Below are experts of layer 7 (counted from 0) of a mixture-of-experts language model. Rows are named router (the router's row for the expert), gate (a neuron's input weights, with its number), up (a neuron's input weights, with its number) and show model dimensions 0-159. Each number is 128 + 32 x the weight over its row's rms, rounded and kept within 0 to 255. Numbers have three digits each.
After each expert's rows: a language model's description of what the expert responds to. This comes from a sample of Wikipedia text that the model never trained on.

# expert 6
router:045128149127077124121086148128130138129112136123153127207121113132140127137127098131106096115140097118156130166109146103154114128112140113184092108109074070086099145153150096171122119097159166093152212121110168178189134118173167073141091078175119145134114112092095082106118091144081157150116115185101099066150151122114146174141135202148119121069122166121174117176180151152068135059128117116050135126138163147109146111215196158100113156112159127103098172121129104127143149158139101
gate2:172104130201183145057107129145145118113130182157093190053131118140177066101112137151134158178111103148069118182126078108129089142144134108132104158070119146087127131153110111106101195129152110161116096129104062104126104150127126150128117150158104148107114154166139126130124106142101100125140083128157140132092153101134147156126121101106193138112135148017053103145105090147175074121119162093146128106111164064113166144211152140111122205148066138120088156126143099108172120140105124
up2:099113166096154125069168133113169118143151099171113124084097158051117093101136143118107123203143062071077140147116096125146113116157147146151093137144114110064116167149184122116149134056133139117125092118170097144140143134145095096120130098158103087119114081167074090129127123160093098146094141143104085142129108133081132122145075117095182156119110188124120127069108144152094084109055145101156090121144180109110070187176087166122104164177117163148123107197117111122219139136080104
gate3:131092108155099075137120113115153086074170141109154113093149169104114152097124123117117185108206194218099119139085115094100085137108110054139067114160103076115120192102141071178046095097070124088081126149169137118150135151071176081108126165143135053141128104170119167123135116131112096077126132126128143161118120099155177108176136111122101122106091139107118147146105185156097178148162119100093165153085096081123161189136129126134105132085115150096104129133134133178141151130163142
up3:106100153106103110138153132106093195109147113078144085165175118149117086121094130059119138160108077123142137154100106148162118152133120149081164122074149112161090165137156114125156169065117157201142082134099145108153140084129108133116168133174140095153204164152158106158101079121152137129140128162128133118094176104139125197151110227100169108171184120082161169147089090085096167139153130135138100148131088143185121138162146139102155136069136132146146169085112142183182119047110176
gate4:143117060107110142106105137151189123112121118186115200103124091194047060144140113079145142105172140161136094133066157097110076142092088143144137127137117121111105108202177103154118137126097115122187163141079134136113110120110140075108113125097206138087116121140137144184110094128073173116186113135108160170081131170105148124130074127127101087079170119101078142129139079128127117125130135125097106153151092154128185082168174125104042132132058137139146123104155077109167133136102155
up4:095168116120128131162100133133174139126085132163150181124138119189053050134149076124144125143119115146102123131084114078131119103117106166119127143147104084118092127161221051144077112114110149141146120188137118118077101134068111149137122110113192052141122101123107172134155073102074152162197147128122200160111116117139142159103104144166158145135175153135149162100136070167058134108104109035112087170122109088119159078144150127132092156107146155175131102103143104113149172121122137
gate5:165135161104116061083141144131120132118131148120143057159177166255121135051099142078138131086110102091133096123139132173083143128109117100205137098152155122163174110188121188142127106128087065119116155086173091144111120116144164080115155151108160123127169143110151089121066206148133159102110117152120143108128126141129154134142110144138179132113187092128134098152093131091154130144100126119153131181139122149191170087072101160106180125158140160110158100135104107120202116160090132
up5:129156149147127161230134138174144136172119129178152123156132202176124081137146121116098121147106093178145168108135041152143112127134144098161194130159116146113186161094152071103072130146191178149117080119155133117168142162180160164133072119144124140101107163120118081085174136113134145142097175104168137152167109137135072139150145131061152134131115191042132130083108116164141118119156125156160093113170149165083172096110155170168151109100106204127089102105127123120129123102109114
What it handles: Institutional and social nouns. Nouns for institutions, groups and social domains, often word-initial pieces, such as government, Department, family, research, court.

# expert 59
router:101130134106069140127086149088159122078135158087134086170135114149153157108092055186148103110078097139173088150082136078196162099101133115111164162101141098080078130152109157169145167123121126097117126109155165143074115151126177135126143109152064153104120072116049114128147088171082082188125102108136087122168073102132115118072131157165139140101058123179125135126163139112099180119067094134087121162141174141134096105206161095155120144131171121080103141122139125143141161108166084
gate1:172140061061164150159170121148126169121111139169122152088119166103099095087126136127063212081160176187109139116131160111106144169124118105130126167063154110124150134120161126124085166164146143121118142192109164140169079155094120122125146132119102169075162099166085140166113105116136145143152079128116087120094169166086099126112112119128185117129130096095125111090061071122187095105162097151157094087184104086132087143119144076096140217114117084134116104154133098064139085135162104
up1:134146147095126139091188139141095120196125148165135115151162104153143147160096093134130102143142100112115121164193130168056102118142193116165123131164143134127130159128157122126124125107104139101091127169160154110084190128116173151186166090107135031158118085119136191097160083142164018130166168154141087101159182118104100156059124135119159106137155137146111121109166131115105178138095171099107172126123160108079099147151073155102159136191131146131155167164125195122081084118174126
gate2:122110160067134150142133138100113169132148109107058159149122096116137146133036152121141150103220188206157135137082121093135112064113113084130174122114107068134134157073071078097145118171104113167115122108102107131136125103165083128130109122090113121060123126165090152116167130158124147114130168146156174129127130125163068119091177101098112173123147119115100111172112137103143095169186083121119160090116102174098136093126154145167147091146076163101094053152144154209137132120070119
up2:149107121240112162119066145165120137147093101140101110153117122165084120125126147128195132145091101103121055155152144175098149138124134146171121084183102168163125071121137150153067133118129117111131150174172105112115084121177146169118098132079213134117128107121148143103057159160129150120104129161162110099134196153129185093160135123162180111147110099126162145157117180100175137144122143080126135080124128094115130151114085152130143140161071109145158189084158137083067037135143131
gate3:146163148142169143166161132156153137120140157100111140091173072097138153144127176125094077189165194105130120061148086195113142199133156107115160135158161138097096094098129126143118128124154066107181133144164073094186096117120101102145143110162128188111129095157143146202207146141113136117151143159107124161114171154124162106129159122141139168127129146115074119125131123052103127141185152115142153150079139115074109136072078133121149048200177140132203133097110150117080125108109126
up3:135136106117150150124100155180155064147134155135135074092066166126131127159121104152102124117129143143127089120116146119102091117089109146148144143129103181112133144136104119099133088068114202128095103138129103137099152130090164038181154086130194067169176125133120120101151131160137107156142123133154134093088172126108151134163179115078149114159169135103198102153131185126146160095143017156099116106193103166116171106127099180191135118157106062104104155074098081090180125155129111
gate4:114156174173195118108110132074188118109145134150119123161151121161118101134196098141091101123132113108161057134082139177157197094138079121082101122123162166121169099112141107124167116160081100153115130123187102135126176130140072122096167149135113137081093143113119079114126141121084137118087154102126139119147133109156078136097113055180115150110128089145121129104114109125132127175133187133200099131061142135134087104119089083152132130164103068171133145148246122122174088085197128
up4:141196140104132102094126162182121157093070111163115111147169071102153111095166118156094109117135140100162131109105151201175195121101091134113130122109110105097166139133168084141103088085068171108109105085180166126122152181132068102076176128127166117108125159134124162098164150108136086154124115095088134134091122173145116101166044176070150133131085149154058077182097107131168095132116198109141155159146129161129094112122142094186134175117199151112132115106162167119128101153107118
What it handles: Abstract noun suffixes. Noun-forming suffixes such as -ment, -ation, -ity, -ism, often infobox field labels like Enrollment, Establishment, plus words like movement, policies.

# expert 50
router:074150128126097123140081217123124133137124154081192138193108118102133179128120117112133123092120104121157136153153121129161154119163166129142098076156078078098090128123157134138157198111139131087166255120151154199191141120145168094168122095142120140162134105074113110105108143104114111117107117224110067087154129099072095160107113158152132166143112132135160131143146133135125131060134125121047141123132174165147155075153126156144147123108141111089102141090147162115145110114127100
gate0:136139179075135124103126084129172083159199094143122131172153121147169118160123097048126104112143151199154128109115118088154099187147116163173186105145108139157085065183108134148163120149149080131123129133101105124128113096100126169083088160089110064071177090137094173231106171142106062125125074101088127149151147132178079114080097114179121158126132146113119169129111106089102127115108094100115154138113149169136158176065096128102131117146127182111164114113153080138137117152135091
up0:134116129170110134146153141125046140098095121097121126123109144110102154066126170197137136204094124136092164123097161212107136088118131119102073159147112106120155174095120101099119113104102173123089119159152141124125116165185130134140137104136094177139069204119149111068126059124179180125107197156167210120108095119124163132143138134088100120102104090157102115110097144222126104155128149134177138126136142102143107123161170171220139159104134111178094096158124148127091117136100157
gate1:148170167051133151097124098150121110116161131159103174123086122135110119147130115053086166065126081084093078108135104127099154137119143092094096108120157152138131132149102039205138157126117091100103121118153125106136088148128090152037149176144095118110136108114133101083233187124160120123095131131127151129091147059140131126101097141079109142116145089091048094076132078118140099136111104123143110098126075125126167138090094071076157146096089129114117150151150086124167126090173144
up1:162141115157121133100146132098184165194115128134107081137152130086169076219159138140139053158094125153118155173123181119146094101074105132172165144087138107140126137101087168106122119138143210169171095146131069156090152078106160140163083121108157123164083138105173170203144043094092083098149095094099104107130151169159101099135162121165107100115093143152165153136099146177131155123190134114109099138108120130067134070136108104155120090146127140061142127114118135128122160179120110
gate2:151106143150154116160136150143159064074134108130130167167106135129067083130079125092168107146117075200106133093128129086100122122138100162076095107123188092129123166131113127152125154120148130139088122134129098172122080106125144127096106153180178099113151097150133137060131107106072136118159112099167211150120123104093101160167161142106135116177077090161097168094117163080164110113123157156149183167040106064125091083134125081146123127181123146149122153127122105212191077153161086
up2:124107122103097134142112136157154147123140099118148136166080102133138105123163134098121117134157051202094159071173120110134152105166136168135122115131162095150168141086122108153120161165148069107134133097095090187110092110134130116106081159132102153148179084147137180093092139103096112094118174071220208151144137172074126177131157145137186123122121112198137168096115146076185154073117166113118145158086121142129168114134144154100191100177103125115141126117170129158220070096130120
gate3:080132059108183078108100109151093099142109133118122186124101106113127125116125154183164159176127100194179158141190108094115094104177136140151186107152137091165070105182120187104154188145080074178120077161115083101121063150108154127104111132093113104102165144125135146148106169091088155146154187135112159121103131174099118121158164072114123155197176150121125171113137105099122146176138109055103145090124162178134128138084080104074118143125108137169129144117155156073152100111140107
up3:178131202163072185127165140117166170113125131138124111140165160167124134130098086071110096106115181055092098106063139139145152160085106137117099172098101171110179159091121072178111086104187168086128138076145159125105186126144098135144136135155134160118087116136121144123132118153179126094108089103171126150157111106181147138102081173142120091053077088097141109121082124160126113080127097201170114157120126102163156150152150120202160086150121140082118123148113099194114174135132141
What it handles: Line breaks in lists. Line breaks ending infobox fields, list items or paragraphs, often before a new dash entry or section heading.

# expert 34
router:094087141104127112108090155146098079139118094175062128163147166195141100174099153107120096132137139176166133138121106157127105138157157113186150142117194084129124147151087106134104132112134169105100114113083112159167094159172124099073126152086147129161122132090158130102100112149125116173196149189190159102114173146126098084142171045091114171128185100098137136165141202079115086200123108155090135181111084177117083087115130034119145131120115111185124160121131125138128105139126107
gate1:134129118163087040144138109076081122131135094110116161084100082129167062153085077108079170063169106138116104181172095148127081174137168119127147160067098091195112109150120149157147161145077147161145135140134118103104099205104147080105153151127152106168117157126156134104157144112121123093157150119089184095164165124060108135148144089125141114189132196137130157135111135152108132170145122121171119072133125153122153116173098067060102167088055139133163155138143102109111085150149135
up1:138120146091170179100124170187135170153134126120135102149146133125133165090144189167154086202096126110118189093128197121121122064106094098125143130179126151030168141125151138073126092099177127081139124142191158143155125074131138114142102141109132139115124123113132134129096106144140106118092094104181083170102110124173165127120102166118135129038158049134148101109139119150162139103127129150095163173107137115151129171110160196164153101203210115110166099097082154110143165097109120
gate2:043116078117134094096124127101142063158119149039124158098128185083111210123148137135079158134154148166129125131081118145161170173149070105138075135125108111021154091124147129156071139091136102101161161219111091092084120134152182121135125135132160100134112120154129147153090141173192148096126165112133123136074085126169168103090134093144131169148090146142118150160088143185088135156118122138117141098121117109127154117123108172169204110107121141095132126116100134093161130109071143
up2:167099075121094047111146125122091178129163122078170049142176095139127112138080108164072141120134114115155142191159148121112085135122123076126129087114129112113131161184192190146155117108146139138106096126138142083163130174201141125152162139121156056165176167136117160130083101117089141141149150091188066153088166122125150132132068076128096154058084128123104146123126118140070074148144136138119174144113133113163142146182088146133175090192085116085115098107095131136114136097114147
gate3:165235105137127161030124105160116121131154079103110099152129072148092147116166173109076172079087097140108119085148140184115110152126157169132097168107099141088096096082086100178143123105138116132136097104073132145169132116110126162104133188123114160127102166137117140096160160154135148153130123146184145130115173101154180076103101159103110118142080109120153154165162116096177124159099087163190085164125107081151156064122168069116142160151119094127086173127068130113123196129146131
up3:121081092058142117126130139115185085093090096110129180136070127124194102175083176160132152099145140163096136104152164098135102091099139071107155116128131163114182079108124190112159162176090116081138148174123131127083051131097150072138159060155098121152155098111120139133141181100132153127094120147117100106131179154106061123093144124168165127144132123178140134105072099185115131091154163111131132074166164135126142198135132160166136146138093114138160081181207114121090080109101133
gate4:142140141200115073170113153133152103110123176163132154078137129145079200152156152087094117191164089131102119179113138107166079087105088132103137104135150151147068097146083117143110143140105145103125094163082233178094116200143090166187130074152102108083128096090162167163110164109093146158128098131153115141076121125116108102065165123125114142106159089122139149110116187156103135160140138176113138176166085154170108172140099105073152108136111179165143080135147104149124097079117127
up4:127145137157081124131134098166178106039157156144136146118086118162107122104134144068124085132150071055110181114126146121090104084133109160148096126162117136143115111140075101106113133169080155078098092128112178144090067115109054126096167113132095134137108105107112120106102185127116147141101129155180118092130115133086106080076181128188107146160145130121112136088143196137101159150101137201159120154168125192117151178125144163092163159137117110170153102114141084047168125059175166
What it handles: List dashes and table pipes. Dashes opening bulleted list lines and pipes separating table cells, especially dashes after blank lines and before names, titles or infobox fields.

# expert 31
router:080149101127083140132058138120080170149182176089167119170116168131115154094131100098085135092148113096197111132121093132115143201151125138163123073147101089114103134113118150155138151118146141111148210128143208218168158117150143084155131086158104171164122090085144075088141117164140146139117107192078092055148121128142108169143192123114150155096113123129168114164164110175133160094135154162066168126167164139112157096164168121151115160099127098117091149122120181081129137115155104
gate1:125070113112087146162158111102061104187102128105150102102121174083059075093181163158145136104102159121133142098170123160107136133090107112130118116043119160206124083124185136112094151123067125185151142163166172125135128108044111129145117099096138107143109182120167110142163083137145140082155116108093164132094171150098177173159152137054145119108145135152122170112112122149121088147126110134057159057123153174143134129081113161153161091114092132150164151101152092112166089173102118
up1:157084080108101163127144156181122082182138081223107134118094185133101165119121115159148145111125138080162107135133112107173104210109154084109156151105116197132123117098138135143108158125062116141147101188162085132148158170179097103139181133105171090107067076141119129125176106109133120132137131135098150122127180128138139188167159107133141114147142110090120132136120124188142094075060184188116146136051139126144101092139111213151118113128121180102117067118135093119127177137159112
gate2:172112077120166106120121116167146177116169095160138085161153128197170079131133126137115119092116099126112145037194137129075142096111099136110075134120086102184181115118103138128167132152125118158154115142103103113131123160103157199117095129133107133091165098093204116172178178141148088162091170094165122154117133173140071147124130113140175079123137173172148153096129130096121165156093089144114145088146140170120141147136111092157075204081091144114145151196138134198117189113165142
up2:104141138158110141148189131143168086104070154105153178161111142066093081192159167138151130112169180161123097143099181069176141167171154143127144152107150144157147096082119152119112140118117137099095134114089123139127128075135164117140097134131123101148067112185087131116100134073063126050155128131120130115066088118092132038138149100165145181061130072070085106177084161136110087136145154084102130191101116118146135097121098125159120123125203144152103137080158116111137126134085116
gate3:095101142050151185181163133157116139089143141029125113159164078096105131111158144113165203033134132158160085160110092147080092121151093096134138169084090130169114097119154094135152130139193144146114114139077129097081154150119121148153123136136107136146135154144150160154134110206058111153157092100080159130097123134085133157097132078153165123115155080137097131101116129102119099179165154124127165117111110136098099170038074104156161132152179122104126133082177113090139135112111136
up3:165153110137158157136114155126159141098144142159100120105150132141150155213118124155175117209126079103122122144135112167094177064115049127103164110072108115046089120158092058177107141150127085142162161123110121195125122161119137105083140210139096195126146059151122166154055107130161090147092145159123169130106082101199126103142137151084175119147153150103119125119107152107165094107115093161151120195129102123172116124154113109090128113084080111139109144152156137098147103096162113
gate4:205163118055137127121180107135103124125159139139122154106118106135109050107151123082101090133153096067130136071124110109104108136106113150149140166175113127153091089160119095093164132202099147147144136229144116094100152147072143111185099124102098064133111168116145125159148126147133149110140106152130114162181156018146118139133177139107112176145170105147191111126075103140162096127114098181124153124088121078180093144124145159135113144128066066120175138126122086140175179121125107
up4:114165099119151149104077104147109114093104132125119143154114096134160106116060104208131124145139117131180098090093088053159127134108146166170051108142110139106167094133105152104098103115076120167149109204085118043145149116160189110128136074126158159128114128161111140116141091120123158154146126072125096116144199125098125175110069108139125139117140171196073155174184121087121075117121136138132107149135166103089150070124185159079181143207137173120157119096132134119130120102079131
What it handles: Words after the. Nouns and ordinals right after the, such as first, latter, following, two, university, city, including years like the 1984 album.

# expert 0
router:092164123149125172127072104104101086095167095090162184127119110141173101074121115066097103105151140135102081083100071119173126137152149178138088151178074103136130141086153080153167146097155159139147170122059187129093112168180085125142149092139096162114201151126084130099097092160154166189183102118117149198122175163112115091133114150118182114085102132130145155142134142175100119090120161127070139154175171149105061096097139147135185123134113119094125140153135184109127124093147092
gate1:157144168146134085173134150126180165138091149121119147110111160138087151121161096107132165101141197094118147185161190139171172096119134100109120193090107174179207122140098142177169159122170073152155120104094098083153109183141105132178143141137094125122094087140096079117130137119160162099148147111092155178120143083122078161080074076110127108187100125123118135120108129159079152158150169139120126185193122125072130138137124207131148143112136150115138229105093111130176114085125135
up1:159088180140119114145218113206145150103145115161077160139121185104179172141125151062093176125171108135113132109109136113109106100138221171106185237074120149143157135093132129084155119171116156103181118154101124134157158144143092109150107118140078109142110187184127122123125103161105117141164144182130129141144118157148103118156124105109154124179141127080154107144154115130158185118142133119131110165159160116082103089097121195095103103093140063127115106109102185143116052103117133
gate2:128075140141129159206091121146141126092077159153148165128099094125120092138172145162116188172128109134111083053079156159102116072126136119080139164176123120155148107157164099122100112191156100097149144117140101129145090165168091179149099162168103169080094154097085098093154153176123121072110156132124136114090168175113102155117113124099127093140103183181097118100074126082151181103105098179156090106104119126102114146147170144185106174066145155170147165120075082098143161170112082
up2:176123137083156140143111081159148125124145125157126150107094144146143072176138164138071170124131118107157091119156154141111113148166116120118130191132103142111124108118108160134141101075070096095090159142134161092103006158180089087101155160129102179136083150126134126187153197123193070137163172158136135107040126146175121065093086131134110152109154145096147095106136166147169086128151151154185148102075125151075144138125174151135125152090137117156165198115112125157153140178091142
gate3:160129088164120126104093148143107067142131199140102114162174103191127102115087174119133160144124119167096137054193072155136091098102123171045127152167067079171101089138136110208145121139090112174092108169123084156158088139110084138164121129131152120126159151151115153144148094173131111157121166097125171151155111159115124109121146113091123149098160064123159141153070076158105130154137122113095169123064112153069113128083116187071097127155129147100169117188149101152126162079140148
up3:140103147149140127087080148164126138126142112119104098119129087107165162172096133081134101138056085132123182077083175136123080055093084134060152172149086126133123135127133127200201112125125126160143163152076130143198143150125065126172147090063126089091172179090092158101095099110098148176137121126101165168144106150173069138119129148099141094059123080149141152132128103157136138108165084152118174163129099113136070108114137113108158174137124108162147093153172170156130136082171177
gate4:130112139188123138179087115181100126139161132083104099148162123123152099124118140149106212136126123077131116014149138109085125147097077150131162128192109147124136102106109099184139094168071126129126110171117166110154109140091091106146123113141106186069141118086103128121117173111130133179121098109138176193109190168137057139135102110108144132119120171133176131134162169150114094111142119105148086227063170122096032094108167101164108107111119104110122105123161146134171132131135111
up4:109116135150141108083146127087152084139112132183122144160123139174152101118117094136127145091128166096128137051184061107114188126100113104101135175098091134163138136114116119176143099176161148175125103207130122139112125171108104120100117038126145156112153060098125116130163151112169084117128100129101168175118135138108078162097147111122172123063107041185074098109078151175135115083145120129133101134073146185096093107135204146124167147144142170104127048130134104131101088174139139
What it handles: Time and place nouns. Common nouns for time periods and places after determiners, such as next year, this period, the city, season.

# expert 17
router:084140128151095119138081174122122149126137141098170111195136167133137150136126098146115092104113107106155108166134134123146141118156135125171096072136120079063129137142121116144144139093131141104147231104112152200198162121142133075158122101170111124140107119078115099116139120135127143151104154247096085004176124099140133150158140187142154150105115130125168044171156146160109141059152126138079142121162188159126134114183171129116156125110154139099098150070127140115140133136144105
gate0:027087103114157105149169129153152117091089136101098177058164083134153121092162154092147115152161175102119131189107122141137150079135131107124133158133105151147168174135123138111116116117187137125139176117087107116129198132129107142150156105121108112106095103127063162158118120162079143177099186119142150166126126077100075171192182106093105123155128153123133105168070202055106107122154124122137087135152111127128068141148151144141171150116096116135159149118042173151141047140152161
up0:176129109094186103131109122097153139158121153119139168145143194186144130114163167152167096125136140163067131132087111124196134129121129130104141187150162140152155135062180166086139103150157153212157065172126123089160173196144177147088145107149082115145142139168097083179131123090111162144168074106070117110176152132142096196148142103143135085085110143151171108148085148152067137093103116092148119116140166149077102109165137158123104122061157080168136118124163134156107132110071145
gate1:133101186117152072153125113134125115121137142154169136168187148136130089124125119120123172105115084152135123148131101102111119077154126135150125128225119126164156078079125160117138095224110159131078108064061136088132168177111115192105139109106128115101159102135132165162106154105074113095146159081122166153144139118221088166198117049137134183138144094126164119141088117104106167125144141115091133138124123092105140164077104085103093132067127139099141183125119119095199098122169164
up1:173148148118190139149090151136122127113136111149147143162139181180133127158079080136180155094103066139129167170141093110154117169131134106110130090134069109169144096146110123181149109212056102141103113118180115097147120152097126181092170058124087138110127108122141103103121172092074116164122172108136143099141117100143091177123090078137147119133138177162179124140096093179102136116166143094115124154094146154078078147104151092051158105074167157121145197160093064098136097110179144
gate2:086161136125148079190138147150146144124134145176076174128100162157100109144100072165158195174132137164116147142137143134087088107133145135126090151142110186192186076103104100148086138138115189113094085120080118094160154146100085177141118072143137083046129156131114166103146175076159199151139122088120128128124085136135162141177104075125082141124155083088119117166143115104155146185101181061119098119166089137145102127078132060133125138138155075101141105072129090104120151116133143
up2:071134094168118170103111144197155126114092138120146147132118162156143067125145100138201103140136126218133147088132123148131084124125103131145134125153064146194168083113188121091071124099153139117125090141116071124114136139140095142152094088108124118020131161041140161141108169131142226125179123124194087120116118130142136141171151137132117116102163108179091159138102122130102174169104145075138119158098104128110082161114125074127120158137152131121104155109142073109089157120201150
gate3:073148127122129105144154124119093151143146169155152169151153106140142144086145137058082118103057051110101107106156115139162090106120098143135195149162183170133186128104137167102154142145145159146069125168108163141126145163064165055141094063150123178103154150145183140084145080156111176115094129144143231168149124155153164108170188160137140152107165081126098113105067121094139057126120130159148125138102108137146108163072146124112176128130102164144129126149153096127167123095079131
up3:091137107151145107117159106131106127142180135098146151134162108141146172071194139131081114096104079154109127128121077107144133079116128136173193151141127173120155083113136151099144169177195128169120149161079132088151176145021132061148112076178111153110162138155145150081121066153156158140108139124133178139090124179105194081194192128106166166123158074131081119121104134101131049112098138112136129156117129138110125174106149117123134149130172196155125147163109135116166095073137131
What it handles: Plural noun endings. Plural nouns and plural suffixes, often after numbers or "other", such as players, students, schools, viol-ins, NEO-s.

# expert 48
router:096135118120101119133069163144120163141133175085138095192113115127138161156094097148085088116135122088183116163140101136176151153152152142192125103134115086076118114169152124171113114120144135109157204086113146175198162093167158083172109101142111146154160085061092122109121101133137129149094179182146053034165134114125111136145136164128151144130093139107161036184168138159112143079130109125059127080145186158152128129159162151123153142126135125095079151078127147127095158102126096
gate0:170165086116088110158164094124131096161125121095113109140091138129148150093132113127085126086196143145115126157145162128191103111087135214138100160120143115146119137173157131105222139119177093186146112084096147116143121112172030117107094124174103102117122133094173142163091109087096117150117152128146150132142143179118060083109127138128112151122177124190094173183146132146124163150085069082075149143155102138135130199100132128074128115159049116104133115146094160121100158109059154
up0:118120080168103103072121113197135127225166142080144124127105117107138133105137121109082120099086141108123104135126186140134097170121173137119120110135114115082139098146166153044096142149107117112129138048174123159150123143076118172106121124143102125124104101164107166128127105172166074122172178122081132110107144115050085121120109137118133117159164154163067136115112198189165065182185116126114142129133106125128174116083154107085145122132054153113080090110097115135122113038126082
gate1:129132127109130120109073166105154127128160147107129154135126102113091134138111173120146084174162085205158110158194082127137101133108113094143165109171149164159157132155074131067136170123116093097079102104115093144119146150118152155186084137167128166142186075139141116129155148117113177201096102094108156159140109167170136120080152112138120160101134178178127154102190119117069171111092135140060088085150026075160109119143084087059124092138134176116075091116146110154097112119132154
up1:111075161130150102151082119182165136125125167118100127130142128120170126113118135145118164127119112124177104112159204147117113153136149151144139160100156097132078080125082159122148108164166177149112132171103115155118120053115041140077126082091100075113114156125142109140123088107198112157140107165107159119120160086093079088150155153113120167090137102099149145180131103102189116153176148020190167106092127121127156099098079169181166090144104143166136077130074141090140152158074087
gate2:140104099132124087101176093157163080142135102096134108075111195117119097130150128119108121106140174130107103169112159111111091121041136181159126111143162146169154150100174129105105175150191187102151113108098193068121117097121200096136096101144140153096083146108126121156171199088173083058126146070146118168121101146144099160140096160107126100130115118167178133138136133119071148151166110108131170069129117135150174112100124125157115149141095117027059124174088123153134159149092156
up2:160125099159136136192140114078168100133120075086149164132123119141160162141123165165135093110127126213156070151179133111135123108122074126121129133174100146119139131133083175081171136085135095116064139080102143140129121158112137064191148153139169088142175094209128155208188108113080135164161099136118147137133157105157144089081131104124125114083125175097164130157169147088169084130115120185113110126141137138134090140114105123178123111163146085171156047141119120187120062082127163
gate3:128182117108118161130174175157128137109133097179165196142115141189139104070148159167106197093145147078104099085130077139129100129180191151149210101160141120147107118173180120123118123147100135152122059148170128074106167125139108192083094080077151091106085137149074114137162147131168133121082094099161152104161129095120124069100084078111133172173142121185084153100151143122133084090138175166131099141088144099132093157150148164165133137129169082140109107102165112140155112088123093
up3:100125089098101092133082126134113112118143109146118066108123142166158161059179180090178173112076163117171109130152111179107112107168107068081106130105121117169126083126172150145159133119209162130105089129160109149123079083185154089122156168135143104164095146173126111171071142160115064138147154096146136105159146081124185141102073161126166046094174128121145160080143083107096143182173102154147125152105093146158130143125194101101067176131103137151116155123166132102135117142149170
What it handles: Line breaks in lists. Line breaks ending table rows, list items and headings such as See also, starting new list entries.

# expert 10
router:181093128147168115115100162143086112130183140095122124091170178124068162125188163193126095085163164105161081124122111177139109126080157146151120131126120192096149129197170089111087178094120131147105141153113073176175158104182108157080138128127081135079095112147077146097117138148107074149113189077173224117168068093159118111108167079183174139141137132088145097155136094116119141151151138107131142087151114130121138132149126136174170082156116097112127138175179129161134137115169125
gate0:136139112083149088128127119095152137115136105103141091078085144133071160104056066149124131142157076152148127145140139146136098122186115165066200177150082145130125098107139162123142138149090082113102140226128108155104157166120141129115196114157116071136154149147140111158056120161135081152103212154134175069099162112167114057143042106172094070143089140140141143097177108086093133149098126139111152143120134155110091109141153103095151152152154128159156101158199126133129139112138157
up0:122189092134085111121154114100091154141135103070175106150136127064133151106072051150123145116139107171098111151130137146147128168183166138115135117111105126161110110061173143096126127106149124201091115206130118138121152166154080093135145096105079109129189136135114127120051140132123070131097217133170105071119143137180160093172098103092060052115111136104120144111160096087121137140102112132063142133102131101121052140142180133090157141106138156176105077182129141146148131119135117
gate1:144123099164177114139135126167158197160114148167131109083075148132047116145136144197156186108130104122117169082163091160129140148113121167079122182149173152139120171194172155186147117101124145164159123074124113091129137182130147197152116078163167168100160080103067072131128098123115067161089176124081178120101136120099119101163080121090115098126164117155160124155156143118060136154083170109148134102148119120093123113115089125152167147147116140124109130130127103181096128211090118
up1:136122110150142121113164147144115152174159160122118144139107095103109143099119120168150171176136160106123103162179125168184098090100099107134125088159177185156138146095156123116130146115121147116122109087132135082183109118168145204177097121154137199113181097123094054119149147122149110156147113121102186120111135054103093066152116114114127107124134213152135112123066143102059137124077065113095159138180123124076110104167094130177168089158144081117122040179132153183132117137080157
gate2:167177123107166095067156062156140098121180109151157115119134134023101153183176178094158134126103121143091127089132112186133158154087127093099137105180127129161161110103120085147126095160170078117151134130114121133098102111111142117137094156103142093101118107105191074091195151157140119147173150126141172133105168092125137145111135140109131085112088116169090112113076091164096114135114139178147165138159048157102164192109116113109064084122095147106122103089218125068145143112133162
up2:112114072145133095112110124087089158144170123182126125114092112137087143061146162135169139140133144100138184131171142151101162116102132177092225196197089171125088131169138154119163151108161123170156117074094144093089195106175113160056127166113196134112096078125159110086133159138115108166148153150148121103093071146111052071139162121141117168196130073105113107131181118162143122145086152129134116193146118153089136120155106138097148148108113125127164181131140152106128163139161147
gate3:206155107161170122141070138117084101128111146111139135147139101151103172171145155111093113094115139149136085051112091156166127101135098143163052168132150127160111142115124163176119105161147075117089114110182163165126106219143098146122117135113082171144121123130115166105207124087109102131038144135132165141126145108092090133136117139078108094115112141152120121083196132199128209161129160115147142083186069102083127146117114102130119127090075125062169130156157088139132092148133131
up3:098088114132117113134105093087102124097146094088073113096119157112137122113114161072097195158082074078089081144104137143133180148120060191131130125107131175046157124078108202145127150132068126159157093123125110099125140099185152179146124224161145138161083117090084127109135186117107121146155078129120130125142111138108143161154120162099095175139149164160150097072072180105135192107103157135109116160169180121156111125123171151115160126099119138127148138125095088139084191169111109
What it handles: Table and infobox line starts. Row-opening pipes and list dashes starting table or infobox lines, field labels like Starring, Coordinates, Born, and UTF-8 accented-letter bytes.